Weights of a small mixture-of-experts language model, trained from scratch on English Wikipedia.
Size: 10 layers, width 192, vocabulary 32768, 34.9M parameters.
Below are experts of layer 2 (counted from 0) of a mixture-of-experts language model. Rows are named router (the router's row for the expert), gate (a neuron's input weights, with its number), up (a neuron's input weights, with its number), down (a neuron's output weights, with its number) and show model dimensions 32-63. Each number is 128 + 32 x the weight over its row's rms, rounded and kept within 0 to 255.
Before each expert's rows: a language model's description of what the expert responds to. This comes from a sample of Wikipedia text that the model never trained on.

# expert 9
Clause links and pronouns. Relative pronouns, subject pronouns and clause-joining commas in narrative prose, such as which, who, whom, he, she, but, when.
router [162 104 112 130  99 210 157 115 137  82 147 121  89 112 118  98 128 119 121 139 106 144 175 112 139 157 124 124  91 137 133 137]
gate0 [152 173 149 125 120 108 128  83  99 135 154  94 224 134 113 152 116 175 161  62 161 109 138 117  89 125 141 111 120 156 103 153]
up0 [100 174 144 155 117 167 171 115 147  48 152 144  87 107 110 136 182 127 173 176 149 152 148 136 151 136 128 156 148 126 160  70]
down0 [141 157 141 136 111 111  88 100  93 138 141 143 113 158 153 126 133  98 104 109 158 136  92 170 129 136 160 123 155 180 119 144]
gate1 [ 96 147 109 136 121 191  95 143 170 158 164 130 104 108 153 115  76 119 166 100 146 140 166  89  63 164 102 146 143  86 193 137]
up1 [115  61 100 151 147  91 142 141 155 167 124 102  73 102 125 157 190 130 100 184  93 120 161  93 131 117 127  91  97 125 170 118]
down1 [144 160 152 118 142  96 119 171 136 114 150 162 217 137  90  98 110 103 146  59 136 109 102 197 144 115 127 143 158 110 119 155]
gate2 [150 142 115 116  99 143 161  86 140 161 194 106 128 111  97 164 113 142 116 155  73 128 149 181  74 113 149 135 121 103  91 132]
up2 [ 86 132 147 113 141 108 126 187 115  60  95  97 158 177 140 121 129 115 103 113 179 125 107  96 138 170  87 121 117 106 121 153]
down2 [149 147 104  66 168 144 197 122  82 188 121 135 170 110 153 110  90  93  96 126 135 133 137 170 110  61 122 114 192  72 141 118]
gate3 [134 140 121 137 143 105 163 124 156  77 130 110 127 118  81 147 122 168  43 128 187 172 111 159 177 140 107 114  76  77 160 163]
up3 [ 85 103 142 126 156 146 122 174 103 171 128 151 157 140 185 103  85  74 205 150  67  68 117 109  87 128 184 190 138 149 149  97]
down3 [104 157 106  85 108 143 117 106 143  43 190 137 150 106 114 106  71 114  65  84 172 118 167 142 167  74  79 123  94 147 176 172]
gate4 [110 163  36 138  91 140  31 139  91 160 164 114 150  94  61  96  67 157 128 162 111  94 131 126 167 136 111  70 194 157 175 109]
up4 [178 187  71  91 199 152  68  85  95 101 129 126 121 152 187 130 115 150  86  94 105 123 135 106 131 147 171 119  91 160 136 125]
down4 [176 100 186 132 132 104 138 162 138 115  66 151 143  90 137 188 245  53 193 116 126 165  70 170 194 124 152 171 145 147 121 158]
gate5 [115 124 119 101 141 150 124 155 115 160 102  72 182 123  99  77 168 152 149 152 102 101 137 136 127  98 192  38  84 118 100  81]
up5 [141 168 123  89 163  96 103 138 102 164 167 120 151  97 107 126 121 130 177 126 144 166 183 154 163 212  89  63 110  88 148  38]
down5 [113  88 141 159 151 117 135  97 119 112 134 172 108 128 189 192 132  84  93 103  67 113 105 129 119  95  61 182 156 200 140 142]
gate6 [ 89 154  69  83  97  97  58 138 122 152 125  92 124 139 114 120 107 101 127 118  65 121 117 194  71  61 171 143  69 119 151 144]
up6 [161 107 105  98 158 195 126 110  90 131 130 126 166 132 157 142 104  89 145 150 102  70 149  29  57 134  97 129  95 105 154 144]
down6 [195 112 135 116 127 143 128 127 151  97 115 127 157 162 140 155 100 117 120 161 177  73 141  51 136 120 149 122 139  97 163 120]
gate7 [195 148 156  95  57 162 105 138 151 157 142 103 193 145 132 118 122 118  99  92 136 111 156 118 163 135  87 129 112 125 164 178]
up7 [123 156 128 100 153 182  96 172  85 103 197 138 169 146  70 175 107 150 133 148 121 119 100 133  68  99 114 102 125 121 137 135]
down7 [176  94 152  60  87 111 126 142 132 131 164 122 177  95 140 144 138 184 129 127 179 102 107 117  89 111 114 107 120 107 183 178]
gate8 [110  74 129  84 123 107 186 136 130 133  99 174  58  92 147 134 142 158 115 135 124 165  95  94 155 165 102  92  72 111  83 118]
up8 [155 172 141  95 205 112 180  84 136 104 100 149  79 150  91  85 105 173 111 130 129 100 175 101 147 149 163  82 141 150 162 180]
down8 [119 151  94 173  97 121  84 176 140 129 141  51 217 119  92 154 160  89 104 126 162 112 116 197 150 102 128 135 164 120 131  71]
gate9 [127 124 132 130 140  61  93 128 123 159 135  73 149  83 125 128 119  92 121 102  73 114 110 123 169 111  75  94 167 145 149 190]
up9 [101 144 135  98 104  96  89 109 109 186 134 112 220 119 172  64 109 148 112  78 151 121 182 117 155 137  64  86 155 140 146 140]
down9 [113 133 185 108  99 172 151 132  73 120 106 129 153 152  76 103 113 139 150 174 170 109 118 143 123 124 134  97 132 173 164 141]
gate10 [151 104 168 121 141 118 153 101 143 129  75  67  96 153 191 104 137 141 139  68  92 125 176 168  89  89 182 171 190 145 133 116]
up10 [147  80 169 186  97 184 179 109 157 129 112 143 129 134 128 140 161  98  92  67  49 118 116  85 130 107 170 150 144  63 102 146]
down10 [115 105  68 138 178 165 141 173 104 145 112 117 134 119 138 143 143 140 112 116 138 138 129 114 114  99 121  36 124 143  79 115]
gate11 [168 174  79 179  84 231 160  73 135 188 177 146 161  60 142  99 112 160 142 149 131  48 123 155 115 132 145 106 135 168  76 109]
up11 [144 123  92 146 106 203 169 113 149 171  95 141 171 108 179 103  98 208 134 142 132  53 123 164 101 121 102 127 131 177  93 151]
down11 [145  99 127 102  83  84 118  63 101  82  86 106 162 169  87 141 110 118 131 151 161 124  86 123 133 141 102 127  79 106 156 154]
gate12 [101  84 159 165 101 140 149  74  93 133 139 142 122 134 127 125 143 125 138 162  92 164 201  98  94 120  73 163 106 155 105 121]
up12 [170  99 151 121 113 156  65  78 126 120  92 169 138 132 115 112 153 135 165 104 109 102 119  91  77 109 115  84 127 100  72 168]
down12 [163 100 132 121 113 143 175 138 146 162 152 163 124 154 105 151 171 101 117 135 111 104  99 165 191 179 150 144 128 110  93 147]
gate13 [161 122 157 121  70  81 139 169 131 141 146 170 167 125 154 112  88  76 165 137  73 140 151 110 149 134 137  85 176  85 152 193]
up13 [163 136 131 227  62 124 149 109 118 127  97 143 153 192 150 178 203 157 112 161 125 102  90 124 163 126 126  89 132 146  99 132]
down13 [169 128 173 116 167 124 135 169 103  91 160 130  91  95 186 104 178  88 160 118 123 114 154 108 143 173  55 102  88  61 139  62]
gate14 [108 172  84  86 114 145 134  81 155 111  96 133 140 158 126  73 115 194 132 132 150 141  95 139 168 141 180 108 128 144 109 148]
up14 [ 75  82 147 134 184 155  93 120 125 150 163 161 130 126 193 181 148 136 105 168 164 122 140 166 136 103 121 153 129  87  93 108]
down14 [116 177 148 135 134 124  97 156 102 102 104 105 128 152  99 121 123 168 151 120 160 101  94 131 125 133  92 151  79 123 117 123]
gate15 [130 131 137 178 126  81 148 121  94 171  89 122 109  88 111  96  78  84 131  72  83 156 133 133  86 116 129  98 174  59 115 178]
up15 [144 113  94 113  50 186  88 114 126  88 149 117 129 170 204 120 156 115 127  86  91  69 118 100 141 103 161 138  85 136 154 181]
down15 [137 153 207 169 166  94 145 149 128 132  92 124 127 152 100 149 137 169  30 132  84 163 140 109 123 130  71 109  56 112 104 135]
gate16 [ 84 207 143 119  91 108 144  69 146 107 149 165 113 116 168 141 145 106 178 104 130 157  92 153 127 166  81 132  93 102  81  65]
up16 [160  98 120 167 198 161 166 168 112 128  56  83 133 111 100 157 123 116 118 170  87 141 116  69 118 155 111 128 157 166 136 155]
down16 [117 170 156 124 127  97  96 114 122 135 129 145 105  88 155  87 157  86 174  15 133 137 166 166  92  94  93 117 108 130 150 126]
gate17 [101 107 148 146 142 101  96 123 106 154 188 143 121 154  99 165 111 160 120 117 139 133  70 154  99 134 148  52 131 166 148 160]
up17 [139 126 109  99 121  97 153  98 138 151 162 151  92 175 158 124 148 183 136 135 206 120  85 164 129 112 131  72 132 171 125 117]
down17 [ 93  99 165 167 148 176 173 138 159 175 129 144 167 118 102 117  98 102  90 115 163 113  93 147 105 144 175 121 111 137 100  91]
gate18 [180 111 136  91 178  99 139 149 119 152  66 153 124 109  80  97 101 104 126 148  78 150 128  92 133 137  89 153  94 136  79 162]
up18 [ 80 121 121 110 103 156 115 149 132 140 189  67 138 120 141 178 188 126 115 151 166 120  78 160 136 114 183 138 112 109 176 105]
down18 [100 155 137  89 161 151 129 146  91 122 109 134  98 104 107 132 123 128 130 155  94 132 115 148 187 179  88 118  88 129 102 188]
gate19 [153 108 125 170 138 131 132 158 141 126  93 115 102 105 121 151 123 127 133 100 124  98 142 146 102 142 164 130 112 102  79 153]
up19 [105 132  67 175 166 133  99 132  99 180 146  92  99 103 112  78 121 126 138 144 116 120 112  73 107 124 107 102 132 151 155  64]
down19 [162 115 186 117 133 152 135 141 141  74 121 140 141 129  76  79 139  85 110 103 137 151 163 106  96 101 177 152 197 121 117 145]
gate20 [148 120 150  91 120  95 112 106 159 123 176  82 123 107  82  80 141 130 156 104 180 124  94 125  76 113 131  71 128 179 168  93]
up20 [ 91 139 145 143 107 111  69 121 123 140 218 119 174  77 166 119 121 164 144 105 128 125 134  95  94 127 140 114 138 141 113 159]
down20 [135 116 118 134 153 116 144 154 118 162 147  66 111 122 196 102  79 172 154 120 110 171 138 117 125 114 143 156 187 126 101  32]
gate21 [123 160 195 124 153 161 140 144 134 193 161  71 137 109 153 134 137  56 117 123  81  89 179 123 102  72 154 129 166 132 213 145]
up21 [105 128 143 100 178 165 160 105 123  82  81 125 132 165 135 176 141  99 141 112 130  78 122 154 102 107 137 137 146 103 178 185]
down21 [115  68 131 126 131 112 165 113  64 124 128 176 137 171 139 113 157  92 133 101 120 109 132 166  91  86 104 148 154 125 134  96]
gate22 [ 92 127 255 138  85  81 156  84 106 162 112  75  89 137 148 112  95 121 111 130 158  69 114 183  95 168 110 119  98 151 143 134]
up22 [ 63 130 152 150 145 134 135 159 182 121 136  94  51 136 157 132 152 129  74  90 101 147 118 120 117 165  93 118  99  94 107  78]
down22 [106 192  93 176 103 142 120  95 115 114 128  92 155 136 137 140 102 129 133 154 109 134 116  92 155 107 125  96 200 132 128 115]
gate23 [129 212  85 172 102 147 117 117 124 138 119 120 104 104 141 158 150 137  94  88 153 117 188 111 202 145 112 159 177 150 114 169]
up23 [140 112 152 101 134 118 134 173  76 140 122  89 136 132 173 141  97 112 174 121  61 133 105 157  65  76 118 162  83  51 146 121]
down23 [139 131 152 193 122 164 178  79 126 142  52  89 102  67 104 157  92  78 157 147 165 144 171 129 115 178 145 113 127 105 105 169]
gate24 [109 144 148 121 146 117 123  91 139 138 124 146 145 140 146  68 128 123 118 123 128  99 124 120 160 110  84 209  74 117 133  85]
up24 [148 107 132 116 128 144 103  66 162 108 127  98 103 150 139  75 149 111  79 150 164  94 132 176 200 132 113 168 130 167 118 208]
down24 [168 162  97 144 108 169 138  97 134 140 147 142  93 135 157  93 128 131 148  75 157  95 152 126 116 124 150 114 132 127 138 110]
gate25 [138 115  72 124 191 112 142 104 107 171 161 162 136 143 108 143 130 190 119 124 146  80  80  84 131 166 160 144 118 133 155 133]
up25 [141 125 105  66 127 151 156 104  35 122  86 100 130 123 152  69 141 140 170 119 119  97 152  99 134 108 100  80 126 120  75 164]
down25 [107 115 115 118 141 143 117 103 163 163 134 109 115 172 126 136  97 170 108 110 112  96 101 133 128  89 196 169 129 119 180 104]
gate26 [101 145 187 135 130 130 122 157 144  55 126 162 129 146  80 158 114  49 151 105 109 144 104 105 118 143 105 134  94 116  90 174]
up26 [187 118 110 112 138  88  41 174  90  73 123 131  89 176 147 139 118 121 133 102 173 128 108 181  93 164 124 125 117 143 137  81]
down26 [106 189 142 139 121 158 127 115 139 128 114 138 200 135 135 141 147 189 146 122  89 146 136 178 123 137 106  53 149 119 209 102]
gate27 [157 191 146 101 157 152  85 136 103 121 102 162 132 119 101 133 148 146 177 115 159 122 148 123 153 107 106 121 149 122 128 106]
up27 [ 44 128 123 134 124 118  60  94 110 164  92  93 140  98 100 145 114 176 120 104 112 179 139 123 157 147  78  93 107 110 124  74]
down27 [101  60 197  82  91  91  97 167 170 151 127 164 159 144  62 113 108 113  92 147  64  97 133  92 139 136 135 109 152 106 168 127]
gate28 [129 194  72 113  98 180 104 101 141 139 192 109  94 144 174 105 138 137 118  60 150 123 106 134 125 140 164  91 143 169 157 175]
up28 [185 170 141 137 127 114 116  98 137 135 153 133 192 119 162 108 120 151 108 143 128  50  93 125 132 129 127 100 100 167 142 165]
down28 [149  41 179 105 112  53 132  82 120 167 103 181 164 126 139 162 146 169 171 131 139  83 117 154 174  71 181 175  65 144 139 116]
gate29 [122  97 175 161  89 106 144 155 106  97  59  94 100 163 131 116 168  97 131 112 126 132 146 118 135 158 183 127 116 120 139 123]
up29 [130 109 136 126 117 104 140 146 126 114 115 100 111 108 120 116 154  99 119 107 133 120 124 122 142 107 145 138 134 158 156 136]
down29 [145 106 113 138 132 130  92  89 154 111  98 195 105 207  78  77 118 155 124 151 145 113 154 147  98 115  85 152 144  94 101  86]
gate30 [ 92 135 119 220 159 116  92 127  81  58 134  89 100  84 121 122  90  92  94 187 132 156 105 151 180 103 173 136 112 139 137 196]
up30 [132 142 129 130 163 130 141 123 132 202 118 154 167  94 151 142 100 176  97  80 161 130 149 129 124 159  83 130 119 134 105 161]
down30 [157  89 129 152 105  92 159 113 154 122 147 141 114 132 114 154 156 207  88  95 136 172 147 169 118 139 175 183 152 106 123  90]
gate31 [149 130 117 132 130  87  89 153  66  59  94 109 156 144 161 172 127 177 100 176  75 143  76  84 162 170 142 151 100 112 170 191]
up31 [100 165 111 164 115 178 122 177 114 147 149 120 181 202 103 136  68 151 163 127 123  92 138 159 144  94 129 130 114 158 112 101]
down31 [103 134 178 122 127 127 158 152 142 137 131 160 160  94 134 155 155 134 111 195 133 116 166 126  93 125  68  85 115 109  81 119]
gate32 [ 67  88  70 169 170 138 129 115 175 156 122  96 142 115 143 156  84 129 142  88 139 118 115 112 192  89 113 147 134 115 141 103]
up32 [133 105  84 112 137 159 173 142 144 130 118 146 145 104 101 155 120 121  89 111 148 119 130  90 164 109 118 123  96 135 117 113]
down32 [190 175 145 146 171 151 143 120 152 131 111 161  92 150  88 124 207 170 117 171 100 123  97 160 128 145 158 134  71 144 101 103]